Experts of a small language model.
Size: width 256, vocabulary 9366.
Experts: 64 SwiGLU neurons an expert, 2 picks a token, a softmax router.
Training: a variant of Muon for the experts, 218M tokens, 9432 steps.
Below are experts of layer 11 (counted from 0) of a mixture-of-experts language model. Rows are named router (the router's row for the expert), gate (a neuron's input weights, with its number), up (a neuron's input weights, with its number) and show model dimensions 0-255. Each number is 500 + 50 x the weight over its row's rms, rounded and kept within 0 to 999. Numbers have three digits each.
Before each expert's rows: "comes after" lists some tokens at least twice as common just before its tokens as in all text; "mostly gets" lists some tokens that are sent to it at least half of the time. This comes from a sample of Wikipedia text that the model never trained on. Tokens count by the router's weight.

# expert 47
comes after: ",", " as", " is", " with", " was", "ing"
mostly gets: " and", " a", " an", " or", " but", " &"
router:558567501517442500424555443458538438488555527456547541512436413499520435553504585522470467512523520511511516566575426531430524394564526478396399488590460493517474473577511417595500485479497458509439491494541461480465448572510407543519500548494549496376487503512556538471469437492535514463509567563450485461534520543550508529495456420534571440478546452440434456532443550495515463526502356518583490476440435544496484415527407519573508486544536500562560593505585524583519474541474471415559510505460529491538460532488517415523536495506445424495445480513517429545510599569516507601478423502440488505563558448438506534501526493475585488548573500534405621530534422449487470427568469618453421466529478395485496457540574491464428506531491492491557472399529614540519575485538485
gate0:514575439359543492552533495417551456535450482483460467488530544444655503551497470536582441532408545549440524537568444515428493431574525405563476460542514486467509418449501455537435440476464530523496581511449507528455556574495580531507530451381523427419513470523442511510551447523526528521414529481563451428527540444530494551602554393557477469404558519570511560551465421517540581476503458509478569499527534440490538543502472545418524498622481532484538501400426502485472454486531498473486550470416506441542452546518473428518496549516496443561526453428568537499476529464475513498449442495487499546542534546421564484503489496460540409444415522446629487547429438430492503476454524475467527493469450418545566520499485499605498490491448441449563413531517527521502631422562500
up0:472491510544511573403508514487478535445486517548562520459481471510434511490539500524468585453537491450597530496449574459566507524434479575482508536486479485489481566507505493416513585581531559541518470536530506465512480464477512507499500589539381596602488515433511462491431521462525471515506521499440501601545366490492465467517479612508498519498476403442527448497557488462477417459469579528516507410543502512552552435505505501594492517510573395560408482512574478529597459514497461554536412573528431567468590474460435552479494513367586548443508521567463427578528500545503497589510615557647541517416429497544444485506454508544524492536551505545567547514500584486518503565544578463434537617564513626515550511481544475422522485512487550503499571497487510519450407535590472

# expert 33
comes after: " of", " in", "'", " to", " for", "."
mostly gets: " the", " The", " his", "The", " their", " this"
router:476461517585509559409425458553559353480524591540477482509588493537552474516511450548411475496410456538493511530441512465536490481501511558521573506536432420525519489571499552549498514544426518546581596489504485548532515510521414526516439499529488570542571501413499536451491429599577486534487478448517493511548497499432486531460389519522444375536483392469493466540465462452530545499502446470408521435512489507519474459568439400424476491520402544521485538497548524540435436471449501432438446552514525434585576538481469528523408451468511569447474459543477576565430509495521543453541527458573512514438462459398496552582504554582373554519413536354491446529528522444565468477510502527555546491443509494459517499390490432535493474641545528452517494504472452495418561505481491
gate0:543539537489523537494484492454500474518471549575532496460530514544480489518528577429477483565396421605561480499475497483584482514578440536467467508484516452577580515417534486580459464554485551474533546570495489493445509552509512411541422492456459443551535441516491395439392464523578553538522481457479464504495463588573499464464466419494578504489465386571567463463454562605474494637580593474478538539439516540468465421476524504532455502527503646474452410515483455447495456511487461535446460487547562552565534513388457497512535552532434454479390492541514504506446565522451446481525494543444546422494522516551428485431489510459470520494516429513560548588379451539492494450443582583467480511497433486485563554428554598506428443589508493487467497532457407435518459551579427
up0:394452492475501488517552607504512506568539559442534521478427421398550556433514436459590483501552508475481422561463495437460521510486446439556502504507531449522488492488480467514515556417457487444469457541545475588563481427435424557487606527595490447493418473439468478491507510452444503554431499557507557480553491436442492507528485587595537604623379578445566519639470458488515548448520517494424541466581507428573549561450517490426463527512465488501490519541517455501516502486488514453545507483545518570541511488556620615556544490483518626530546553517441544502554501504479579498420550370510497408512441495483524552582479572424494493511497508455516461543440473536451490497513516531510524553512518586545580442569448415465520428420471477525515459497525461591505459512524604

# expert 44
comes after: " |", " ", "0", ";", "6", "7"
mostly gets: " +", " −", " ±", " ±%", " €", " ."
router:453445572508453537586502638499476504470436475588540513466471452578499528538408447587520495455477516559449580429578515442552510476550472423553468448447543411572508541545571370480500365504505571554509440535533508535496446438549525515490462522503481532510476563458522474558503494491508583520466507500584442454484418513528495552621449586456488450472473541491482542535395461521486555472511465506472546457508469543556574422520457532488511469528457531545509566462474482438425436425439526567510515495435420488510441448561513562556582455427482447433521515454604441404509547462516508556561514476466541507515560533531511495482436567493518437466491485544552444383477520570516535483408465457513493463449455526562467570521397532484463463549490507427345526452550484593431411573510504
gate0:458535451428515428444567534566460473516487507463473522534519495517524566523460467554435518618513520462488494478502481496506510376516552481529521471499383483536519480533451511575533556541450486421601507461520599542560553537420436496466572416449483510457512478444431523475498509409505518465564435433481569455459487506509384501517465461430548440443446532584508471445441452387572505399474498510532563504497576519473518396573583474550510614421436408437600540561475547539420522534446502528457528467512527488493482599526516469427490401471484485489495508417530489445530547475584574566515455424503542419528516552495598522548499513565491535412578495496441520559468550491504482561573495473509578506597508500553535557376512478443448385407500506530485456512443464539465574496491535
up0:526515483587515484482389470529490447421486559585472487504539582419500437596521514450508511468514556478528481489535470497341478586477558492494480466539552464462435509532547525489509502430578480593501507454548464445541467521512419498569427512456476496562488475593512462391630496503531512533493439576510532551457453462472463514457531492532458532577496373557462461516581496536542483619468437544497511456468528448455503558412498500491580406554509633480514489446635389472480455512586466439522389534577515557469494487551495574478440528533539577580434538538530559555460442544489456444485473557533458542516400499506364548450541465457518535578470462462597472539545445486537514527498474490485520455440519444463448542522492452582495549507473497504478518501533632502489438534525518

# expert 11
comes after: " to", ",", " for", " in", " that", " and"
mostly gets: " that", " so", " where", " which", " r", " However"
router:549474579531418480509518440581526565527548515471553521496481483368509439519516424543492442557434472519512465470439447453525472543409393493488625592496535529522424537577498507493523514488400495551448544496516434557567505406508477557522421480517436530446536496425508495436617495470464487522502520496428483516506562562519462528497549381495542518488461550558474527590542520548507521427583567507456442556569498389502558532589420483475426439489430419492522547530532547495562519527588476509494547511436477508376521467506511502508435539556454538458508556395397493453472468484484593502574485495432491426457476565519508526443459523603535497534511542507505445451431626454492519512483537468484455601522469509471560524503547402584474497374501465561589457464565486516563491468431525
gate0:473495512399459482400540485550484473511506465520495490503498465430616471524529568446556452598430490530492452515547516410515524423504470435553540542488599461507450415481531498490499463453545461556456565451527482533474530470491420509505495425506464444482508517526416571501507558568499450478548467493411441576592605519439513538550582511425535500523485557483460540471618525625398505499414512511539493513448508556483459532586454538516516420542473518561475590523520579453572606538513539477506474611434397473544500438554608393441444530547473498567541505464576475494495485508566591570444475415440517506586604509506491525477603463595515477474539503604561492567585536557434551522500524528501512518488494517490455551488511466564476477567557459482592477513484456508401455466528471
up0:504406444560567448598469437439565518509516473459433480467542534497421503447517478552537512470620483399525505453514504505447502481578512581432517444555474465458468472531454461517516569534491537487559458565485492467526496535450530492559542544540539522483446584443569479462545492375494486532449476493548577475417482481612495491485477511590497479454527516374476450444450509419572570465504519533485548487554482418433491381493508462527448604521559439435487528495525451516357452489512398535528448533522503587541550538518396472468476450487556494460519521565506544540439532521413433454543551612581497464479491504540516507497528553467486530475426553416459471496466353511581471490506523471483517448610444594586538497528445549421540489431506549453504486469517650509544533447465485

# expert 6
comes after: ".", " |", " S", "S", " on", " B"
mostly gets: " January", " August", " July", " November", " September", " February"
router:422505512528482533441578513548490516484483541606503581539515487473543525452427538419476497578464550474536443465553494482478546502529545446479583480479588522545430521447531522483571514458539518476482427577595546481585537431498533558491507587516506521497560482472548577450469474570376565550503551465519553520461466552632492445464571473579531488480512471538546461353518545494519528529600562445604561446481675433484482471502514458450501522450573493407548439559534553457457480513506488417477512640587504495530535516490491544544530488574416430504430418446459500494445556517498403484560456495452599551433540387511509418575526421513495526494489462451484424489500410496565498497481481467526557476539524472574480467453529538459449518428575513472560484545502523458486533440436494
gate0:533566490474454528607479470550416452462512538505441481591519509551524448563538531525466478529519492453562549478494385528535543522466436526458442506494571532528441512493572527483491647443521476556469541416567461415564569610437481577495516446509511475499509475454499576565524537644551495445464507482494483441503512456472543501465553550505506567409481426463440510493437619419460477400486522406441465424506509326515522543505532454519589508525467462538499476470519453562600477520516475486579497548466538454549458593440570476549486583558466424450498470477529558449531531429544549496493528402436509558544425500499490474538537537516474466485514453550432516607619525520481529583468496470471479468563523488595526549478468482532514437435553535444549419523565551552439428539534456
up0:406569554547469446418595451520523544519523459546486508531471439458611487538434463366469511553491439504452370511527461539530510484560516510491523475459592413500531484494496511516558604537565557567419484481413591528467570461543599457491440534477484530492487411548429534485467451511474482484368518485421463492503490379538517542561487505446465478477495488421478471528477488533542450393455551488443497454480584516496453548520428540438407496504547464514494536546479502500441546385513497450440483501466476540513443460483555410423412438474501640511615435475480437501514462455507528398435534486516519519545512585517504516462470497431508534519549430504447514514515574534429492597431530473489485405497541554447463512430538460536501546426542657516594507481492526515451526462476489

# expert 23
comes after: " the", " a", " of", " and", " an", " his"
mostly gets: " two", " new", " three", " some", " other", " more"
router:470481439415537574503440608585507453426590512491550480558580405554455499517482467475495455470461417455472549523505538393495527449435488439470483562582481527589409439472526510577435490518527479466439517554471513538431521548466418460370428468546459506593560531471459510491484519491533435402474484478453400512599540652504524505475476455543565455483508505460525423510438513496499486478428468504446514441537497562506429517529531448518559499494535529472457480462541444540581468423513395484510492575535492537510543525521549420454429492477525473604393516469455490509509562559469465453516428473509497592479488541435483487478548503567428470504503541426455545479521379452423431442584479482536469524413510449456488437627490443507600465530410419425484530478531556534477477435465509
gate0:543559527504538459466568507555445561554539537380499485558543419509473444491490523623462496478469453465462505479521479555541426468436489589475397465560560500433547480543579495538443467499488530492624541524522534448548435491468527416503516504530556549530627547442404479431541594425541473509396487484530563487540415471502482432478549521452550421472482565531497465455425405495550477493565491438371441464538536517513496544461519530518565550487438545492533508461629555525461504449495534438553542525526489490487539623472509523415437539507464452583481430468466452417528557515437529475443462436569546549499521415490493492469512467487499593573511451542557580506502552589565439630523464459510515486553537465458410504577557532440492567548444539540507470478497445520492495397451565
up0:464541506509371516551481451518544459549486502501543453549581446504557559538439522510453572622524548548489520400396459626487508421552396475588523566585562454430470507537535434556473536557506457490489448490496582528533552393444527523493363490427476509546409479536565505458458409581499532525599536538468470488465522459578494510517452436456511353483415474486474530464507496491440536463540462402496529520415477564502514517541396484483481488413495515531422513588436504585411498492460462535454476502460516537551503505470501541547491428469473587419455511516514539434519533524431499437498538432466491432496507406533521483428519489592552508495484590545464451486463596571493449545448507551478510555483476520594522461395481622536486506510477478474538527511482472443562496572522487

# expert 18
comes after: " the", ",", " of", "-", ":", " and"
mostly gets: " Car", " San", "os", " De", " Bar", " car"
router:499550560406422458486545471476500438556595442492506389511528501494388552535451570620427471510558420514519523496512405493537550473526483573550456486523420460525578511566560499512480408483530611517498556488430483583546465440548432419499560489435551467486549398433446461450578543534471480436396543526494530512446466474456531519516478583568439481496429490462516522524530390441494521476450483465569509548519560449398543395516538520551447499451434490566500420495464490469433568433426529538507412432459463589501510437435459492521498519435415510519482470502506500457559604424427494420447502524537509508594446573532571454404464482476466540476517540527490468588455560470562475480480522490515562551472468555503542457468520520553471531393540510419593509471466495407542530489468466
gate0:536449493530459621476500536503474499509478470421376471576450558498533522441509525405486442513478522460576472478457511431529438534495569496471585485547550502521492402545479525545475436445508565490549466579436513477555509509484493554457545582484444389400537432547437479454518452502506484502445470489475445485510506458556482507518522339416429406475509520427539569548480478481453570502527594500505551541500567468496563548501438476486511522534492459506508494392512459509545575511492496535470541530550578484533622568563538484479607474535433492524495350503454525545508398432551487474478475454485443494480473586516654494508463480471517467385474552422594522490556527528509403554448466558479438541525486454605509606500465398533530440457476496387456522462485480462533544524539470
up0:513561508466487527505551436571527522476589534462465498484628502422458507554544549460501513484473529409539566473572582568533469452581591528520531540521544541480540496520555576550470586490469443472529459536522508542427500541566422589479495482565572457531456636493463510571524459533457445612408525425460570498555434431454523504521503516525464510501551545588502502431443499518571481520531479565468514527435510452479479453557548466488519530457553547515540588517439584414611460363501502549580514514566463469447493575513508498465488421504503541566424474580528564568498423512492548556525438465583484588506513487507526470535464462453521473488535453518568408538497613415524530528442435472444570555440523507469539486494520565513441612529501471499377511530494518348502508559546530

# expert 26
comes after: " M", " L", " H", " B", " T", " P"
mostly gets: "ST", "FC", "RA", "TA", " CD", " ITA"
router:490423448500641405456486519492469539523478456511504550419564475483471545503534536443626502547583446553490580357450532500406547547507549507572512501543567508572399590435543454364545561438553499490531535502510467494528452486482544524624503547522576518510488565470468439481524455530538486527456484554497458510437530475476507489497542515388521409551506519483534508458573457523419534532522485547450537445555623587511516541439460518481611522548532470513469512458535480433471491496467496416526405522544571464528534531550622579542461491536509498458539510589413542451479509495493538442474463538491597437470557529591424534445496492516432522460502397510508481491502475496548559506459437562504446518535504437534513544454458596484494426536521482518378494538558554532526564606438457
gate0:457433449511535403507536502473415565454482561462434495405496399551537467466574545398499557561532517521435464375507508492420529473526483443540494439439484514497414426564528432391514534575516582508406529574480544493378502473508541511500501547487532554454457536556512492510467477582556477458517484513471431445474478594426427505536535501449535539521487533541530620543547518483513513523441577498471560444585551502409522488562535462433521529460487516515493495478548554550406487483567418410487511558360500494544514562563551476486414542577558499479506475537509508458420553461624559498459476594381568480537538431608507496467474514487463606533529468483518520503560561529563538401522452598509484513509500454505561569431461518452543476542482460451461499555455488514548462564528493
up0:511626566543499604488464526495553470508435507525562470533512448474401519544534526437511489482512519506493483561571539436393460561549452563544434544466540425502524525490513566602510466467557465524516556458442572610531629594565557443582518468486453546479561446480440499438498429555410458460441506557463595503508515420503495510527459578430464518509458513500421454493570421449475524420498468457525447522508579475521482488533534487533520525517452459580513488454577443470519472575532587434452509544540567547486568415454494504518538485401512495459485516469616483544474513548476550549549460434414499535581552516433613377539478534463510537496514497502457489440424469538524451500480431397517461419555564459493389566485638409523501493535550489518469524470509526458435550517545508

# expert 3
comes after: " ", "|", "–", "9", "-", " Pr"
mostly gets: "qu", "incip", "olished", "b", "sequ", " v"
router:566556510579509499499540562531433530455452544505562521554559561526574538454478619472499496431442440543439406522499514491586494484450515460516490509394493544626482530552530517564603415598453465519415498536470547525542513466535604508458535522353475496512580434498485492469513555511577477540513545449560534441518503436428505466454497564493554479564472486440397490481527475523456436380549483469527496490543486441532548549597570555497525463621530490504532471630509598522424638502514554501502582449459429515500553477572413567490556447475553477529440453483492522491436449524467494577418484505478436368547533429569474533502504524511492508561496511504463539482462506421515457413428559490503462479560506603542450571501483432510440476492487467489532430466542468540460511548460500
gate0:426490478527597469558503442475519548438511464528491475549560509503469433459592490414408565541492523485439426525548552565566573558524453502526502527546372489375581520594546530488469509548455438496451479459447491532450507598500499509459443413440492517508568568457469537477459615546536465446530420454554433527510470533506515530449576485612526507502520526482518486455496463360510466502508414544498491424530527548499449436612454538523489500575498421494483424590562463539453494469450531458463583475558543420435581466462470543449395557467541520496538532387470614500515438477530560517445445510538476585499540514501510510505454591548493554483418542465539472454551553458447472509495494515563464479439470540417546518634478523461540446479534422477430484536494489527431618452483504
up0:607502483526403562451518598470495509580461495491602486458451476554543543540433462539542510520516477548585592404529502502416423504458453483429571530557554474548478555451517545499411473495474381515454509445561477453436499459551491470556551518561579409439481528474564495532489323447360514539455512455429507498451534481531510533568421457456523536516488458448525504533445549624522557479503555530489595466460506516569534618497501477475457521414481561579473567516467459533590498406481532579550418483490544526583512503461475508558536420537447529512524474495500452488449522403501454423538566474487588476487457523506478416517432473554459464567551449542479495549473452563539490515542473481442557497545563572573478448524504535517491582572509494489576477458510446408512405464488486

# expert 9
comes after: "0", "1", "2", "9", "8", "7"
mostly gets: " JPL", " century", " years", "year", " km", " mi"
router:575441543483589531625554571540565534540502510597484460434549435495502547562595449578596443446491511486546625424433472495461502493426388487495597471448537490466510482407555483501496468431477467464478457561549447493437452540480533518539587500551465471464449514516444541512608524459480524517480462542434549465481525454581436455514459416474509482512466526498470495541521505536568504553479545512413519508572429514541531472540503520517495492475547536554486580506526475412484488438505541483475507548423469473573479500485442558455499678415499492458465459529509451516490561518585507430409473444557450564534503514500449496514483523587432421514523426458446496397477561525544424546551514527552438579550438439486530535556513534517570506555415495507368489497449471518368542393529550
gate0:515523543567431521513531498470464594501520458557534415489511494503523440477524453449502493526521583510493550502608536428532512457408451422457521497554519531437499578435597462525439529538536563379449530533403468482452475507550529508406548560500430423552483502466451461563555480386573421408535487408413412593472502438454488542530505455414538467429512462538544472426497552534473561492548388544444436427532528504534533500372470470442448468590500523396613439550515475569622423498542475486442537533506533526538486506571540415550488559565481468410501538422468523481450522471596531509502542499493511491462497471540509489529479540557494545485498560487480487565477477517441613479441514490514473513506557363494544530512449493435526424544501523489486553484610534524417475537438488
up0:483464543535369501546473567471553549422414509568513405505468521449411489467554574446578588534426565526480522411614561447523529497466497501465540566513506460520470506456520475568549510510561486470472542461410502414494444518526562499445491514542468479582512494533404513528559421420591542421509445470539420509460455484501441574528530557456454534371520479473482407545396611495431551479543495445428490485437440569417446519465526531533532532594553499429523455532458472480490519497471522528423495572520540442449494480491459549500582575603484545466497492536522435440515502480499519465577482497500538470570544414516430523539451503526463387491444506408503464588448455490414481468437546479585383573544578395526559495558471431513542547547490560529474499504548471517536521466502517

# expert 8
comes after: " (", "\n", " |", " \"", "-", ","
mostly gets: " \"", " A", " '", " US", " O", " “"
router:472457406521468497487410498595490417503528487459548482454569481389417500493584550479368511508428528456458517438445446528480548491576535458485518423473521520461504568511503526478490569544471461475579578490529513468583465484532537463458456569510486481473510476407538419587584391508618532487426534469414558565459503443474440504496494470521575422576521462580448486537492460526474472492542475538446491539478515554452511467432592526431529472441474462545511489507602602491435485516550542577609493515510602528433501617580543532493381466513492481537567579463526423478479421490524440462460476477576447537442523598509557517355592475443471483531439484518425529537469556488503573461505528458448540508559579430536525532509470462590480428433447518506535481481548512480462513490472473
gate0:538494439519525484514454483552416565491564525486492527471372485493516586438557532440429473491436583493548512457516524545451496520421513419460515419508531525554483418493575495554509475471577504438531445508441445507526503579509468497476524408366484424606433548517520527547517522425479505465512497452544542477419547455454573491487453463494585526573492514547414462368412531462583394441504475572490432509529568555565562513487482491467463507533510395515395487485551449433565583507470502480491501421486539433592460468508450475450538446438469497431465391450400494526533502549597517454462470479577506511504511563529486489529487543532383441586451559501500487507494434543493424493545511395497543483435562503576517543421564462438490495483546531493467407539408500568489508573472415
up0:397503511495466598484530555527550358432437582580459503461555448599547482484614473542508536537489496483529544616507526527448439431529457496533533485446507509460472552415496584511449505469485525475403553480561462476446497442512508529563536535519521556470535519491533504426508560567416463476549531547455404502570414502475422410549551615598484493488490505451467437544490431515427520568505491515547454515535464446427483578568422506418502532612545452530546494499467408576469513546506588515527496552591476492551440500552606543484533549564469469494435609433601445504526470413444448579497567536459450448459504516396508497489537458586539471431463503495562594518565513501509484505473506504530489478499425443409470435520445489533556471576535502473525592503519551462504489450535484

# expert 42
comes after: " the", " a", " The", " his", "s", "The"
mostly gets: "ation", " development", " role", " music", " education", " law"
router:460533507480564565647559503454519471551446519525496440435521552362569529549427492428532497437394471504503557572523560416569523441523541518520419489516383498564485465520458533542486497445395525540415499524529476511384492480477504507465531437517582458459419531560518550391463477542511554471478409448540552544460529566542476494556493417438455558501508435541530502457607560567539493530458556474527480496453475485477514450540562478449440581510440588571479482502469451435445427480502447562431550565494512558439527545461419523495505585576441522531542576462487555607476434479524448539440498468512557459491511499444569589500552490457497543488484519407602517584509421461536498498509607495506466569545486460457530459547477492524420495415502430512504550485493519481450466415465611
gate0:507476472464489625557536543519492525599410517466645455478545503492588457497408516564421516483487555485460534570466475475557519514521496528504490491487518535553531482495559492591485536487428534486482515485474485524507532479482565486427546471544476482460486441574488510543498473477585496492464503468603515425536526490348460515552482540488511542568482487519568616609447426487499445530588524526424569506553522569413508442507434532473545527533466469421501468483484581570428466498583569430534459508416502529572513544445557467470513583525441547590412453452433551452518545572479473526489502525592512483506517477493607492451518582498407599485457498515405533451397490464511490556567600478493531477511566496437408506536452508347489543443544561531479576461581446486501585512494576
up0:585496493461503519483533461464473556479570530478513476494495505536511436490481437484625530452579501441453449541495464523509424486492490656439464612563484522364532487413534531458447508506518598514455454432494475445537547500414514530567546559531461614481433526462586576473473470535498517482524547517497515460544473546588496439396491508446540413539482493520555478513530473437412520519446504580511454560415505563500484575487480416478480449435478502585482517474449492508556542505481465409533504519554604584483450507537536554455497469454537445503452553562439463608467504489449521557476499479427485476456538481431450487430481458457447408542571518504462577519455447581529519513495377495587519527507496545430503492366512552527510442494503463563362425538464528435398533557479397

# expert 13
comes after: " the", " a", " and", " to", " of", " an"
mostly gets: " has", " have", " had", " ch", " res", " sh"
router:476537506405489492564550490611528499519434458552425458509502534395532472498596478545445488462519580519540501569520461603512417546491532415571505491578486525502403520534432543436435439522518561539425522503501553466499513449458542531580508401492484446494493447450563544592567568565504504617455476551417442477473475498529518435524554441611500484507526443607546392457569460527454547476549580506470482488506485408508377571502563549541459557428489472472551570490516505558531507539541539466469525477470583535498562496561498429519525539453519519506512495562489561473541506476461500481585534631449571581476477521487582486598529504445545494475440476536524517554532540560459553459488580533574553474498451533527504517528563406580550490466463448419471521465521616442456556617544494
gate0:486479519536566493582533508537533502420466459496474516503496508469480510526526420504534496532467459568561543466465426462581585567512525537497500531510437539523457419425437536533530488494539513475509485505526493414521422581528545568489424400478427471461599527488445574525439473575503514517436427408514431513583590526395484468469469420557510510477439466570516453570464531414482538539507458557530422634544604509549475576572606538474537542518420541522397584518496491459511587425513542429429523541516535444517511504529518463490552546498435525446473561561473572511501539505532479550521517606478540545569456438550417495496435447443520549621530571508585532491416531549483454505457452462515452434506482480492585571512440433467478488650467427437481581497492552564488578543520514
up0:534521458415413471577563487531439481529463550502597517579520502483532474417494439581543521550542536509458523526558529451594489441501491557516474466476537367460511489567585464584378447516489486536526574529566576530480483466513510536488568512515502538506467477417492549476440478425388486474523573485476541406444459434506432545431546513472508547452468414532433517470480593482474493556494640497581479471454502516429583548495449521418572436406500527436497622492450493423554467488413390379445493556531527423528529498525449562483454453463536505399531396503475494484463498403444500541547501474531480588429472498485542544543487443520468542521518563467455531485489485484574591496467506471451397501525531438424435537394566545487481539478452549478527459541537448475438473506532484

# expert 32
comes after: " was", " to", " he", " also", " were", " and"
mostly gets: " made", " used", " won", " played", " released", " built"
router:502476555520519573499516514457512493499556381481446462554372564551460522502521447491523477432522548475427574500554571434463535418519402595420586552541504526537505487466571532489498427490405546540381534375486488587527529580453469492583416460566517459501470468475449506545454574456579538518538520425569487396534422513520515541575511455395535552552454540450481470478458627519478432432545523493486514501476507536474443541492493405584514537454538446533515406554445438486571534530478409507466486564523571541570579389543481535548464530490479515545516474441488479529475554475480522589492540514525474477492515528499402547511502643522447522454536529484503514475509588536553564386513458430482554481562542485490478508559525431490542552504455456592494395443506498495504439515566488
gate0:496532543555615562544410447528464434375499562468468475570443533472451505433468450491548474534525484471456579544504538428528518406590461521574448474581484605533456421512528575575555480470460524522436413525427568432472425464425430497487477447494502409481463514520536498486543462481403477471436497436568519450469531408517529474650467456485545457522492513442549442522487496545468530409465506511487511474565585438434507470554462526427467418509476522546544564387433539555428541444516551443482561473464527475530571530460581508459576503537516490458547489489454584493480508488512529426558508494543492425458469482590531597542526491461422530545417553522546527581550574558468419542556483454504526437501492488497399418419518550476483492522473374481488440522509524483544519417435543
up0:483573470502531534507496420482514522420475591478461523491513522479505481448472546438460426547504474573476456535494441560537525539559522395618559503585473457576504459529381497438419436499538471466476500506438507522540465553490496553456558498406544528461533464507408473546580431492523570504431460464511480576558480536511550591468518446482521514480471428484518461470498423507546480567544544493513471519494528446413567533497426546445513513480473520491522442512451491509550467522590483581547537562636506482404421525502534522522422489401610430609482508476452497475407533566525490463517492417466617554534441506458505549531603405548460616537496469554509521476539536449405489427558447434478569593479497495519445508531521529554449525456535593438505569492468503426567626468414451

# expert 17
comes after: " |", "-", " the", "|", " (", ":"
mostly gets: " G", " Cl", " cl", " C", " Gr", " H"
router:508544520463463461491506582463507474542440463560504514492574494434515515421428501509440511483452508472544487420467427477536491428480476416411635525416514483466493511487409484494454481510466501564505520546451497553556533475488511568595539521482451521463534527394467549578546458529484604538405433559539464508565443473538579461443493410442583460484543569412549577511556501469490501488475508461446503486467523585450464481543528563456558523474408598507521501471505592535551470513550606489495435492505423417594510546471576499534463449550521436435511457576570458410497514554448461536504456509578476458418499457644492548539499485442464459544551453537386554519501485485563448420555458568477475443419525430431491510503492538490546562394490438383415529450493418532525579495508494
gate0:533465418469489458477541541490521430482576489539504544474507448556495407538460427474545516525510540428508521460434435487530557459546551353455523482451530516532426486384521500451473447462513519486466558472413505485593516422520565510471415558463442509431538451532426530488602437482440453550512466475493540437549451431467561554402582450456552504489519513561565461563474545474495456475479438428490559513477504482434400530467432557529463486570453472410495464520519570496470441503511480515415515504568442433509557526550481426477546558490574445449460413463515421510584505461606490563436523500496482435486556456546575518531551560484420468572469412520468495420484517573425479499482527503542528534509495546481470419527455594424493505549488437623537442492487437590564622638487530
up0:600488525528477458492567642425453459532491438505540522529439451479500516468536456540493456579540500536488605561441519457639396514495493464414564489472426515496519483521488377541473502526494511552528555441551492568520455421444463568527498535481584601517524522474555482463529471538541573532501554532619372462398427479506514423522518537454455535528465477530433492448406491572460529517584513456460448521491466495418550521558489498451417471428489459491566415515373529516392447568516494551527504516461412494538599500510460427515408489500598535466529470530520413521508521431398475543484471479542454569531434477452582485527629506473465600469484491432506517513424486448456497455424478515502520528530471501529491467427486424453560495503535522552479457517470459509443543571515417

# expert 40
comes after: "0", " ", ")", "%", "3", " —"
mostly gets: " —;", " |", "|---|---|---|---|---|", "%;", ";", "|---|---|"
router:482477509481478393495432598529504541468500498454516443450425515464512456565558446548457605459537493505445493556504445397532437505376507491508452515527520586536577483562473425480504547423490492438499443548451499440458452596574487450464568563472531496490590496596475426583559452490441513492534482435452492605483481461571434508540475597476461531495492556470576591414571566518391455471482537475545553524480478547540523521509449529540511634488558504464468496551462478527498474553407423394493538451500476364428503497484526506409512438533557505550514428411442482493523467528564444479465509435464385563521519411545546549479476468472566430510533597432509413477425525445541551470539579538484465483441597508495586490447431528505452483508568536464476425483488479507496544516515512
gate0:481511469556525423484553629519449498554468506518482502493515510498523528456583539482573637319430439451508476520487531463464501541429553547520587446477429475412536472502494472571471518616571525562494437512532500488473535540578509449432513515558500440422519461481474539551474446518498470461504450508574524493478562511608502559505488470514553517474443498474549463472476480508439447492531463477511440505577497427613422446501418502413419487372545455536530498559548564498517488580571497473562435565590445476480527514548503573497400530537599546531477334539540488503475548441473523443544437490546473494520483509539555556529501503527476469486469503501466432415494477505572498614532542535492475515550397512484501498497412420494378443488472514507424592477485586507525524437442420
up0:497445433506440498510485510457486582501574473515505572577433473573411589464564582456541457501484487482537473445458485484546560563481501492522450508491460447528451409503535457496475451513431400576504497455505496544508430487525581519481552509525480455533529517501541474440437380470513523496438567512460654476490559493444490549499526447474482509501469512449582431391484534592455466567526524556548525437372467552531559483504430461501519569523407379483483498502570545522552484508480491577425513447514448513571561416507492551518392453538460541585495314413455391496463506532593518455492535396476506566472521542569499441526439464552463512372546551476534497522444474538492505525443573529478470543573466539448467553537451455483467544505512564476564585496486501510566416502447464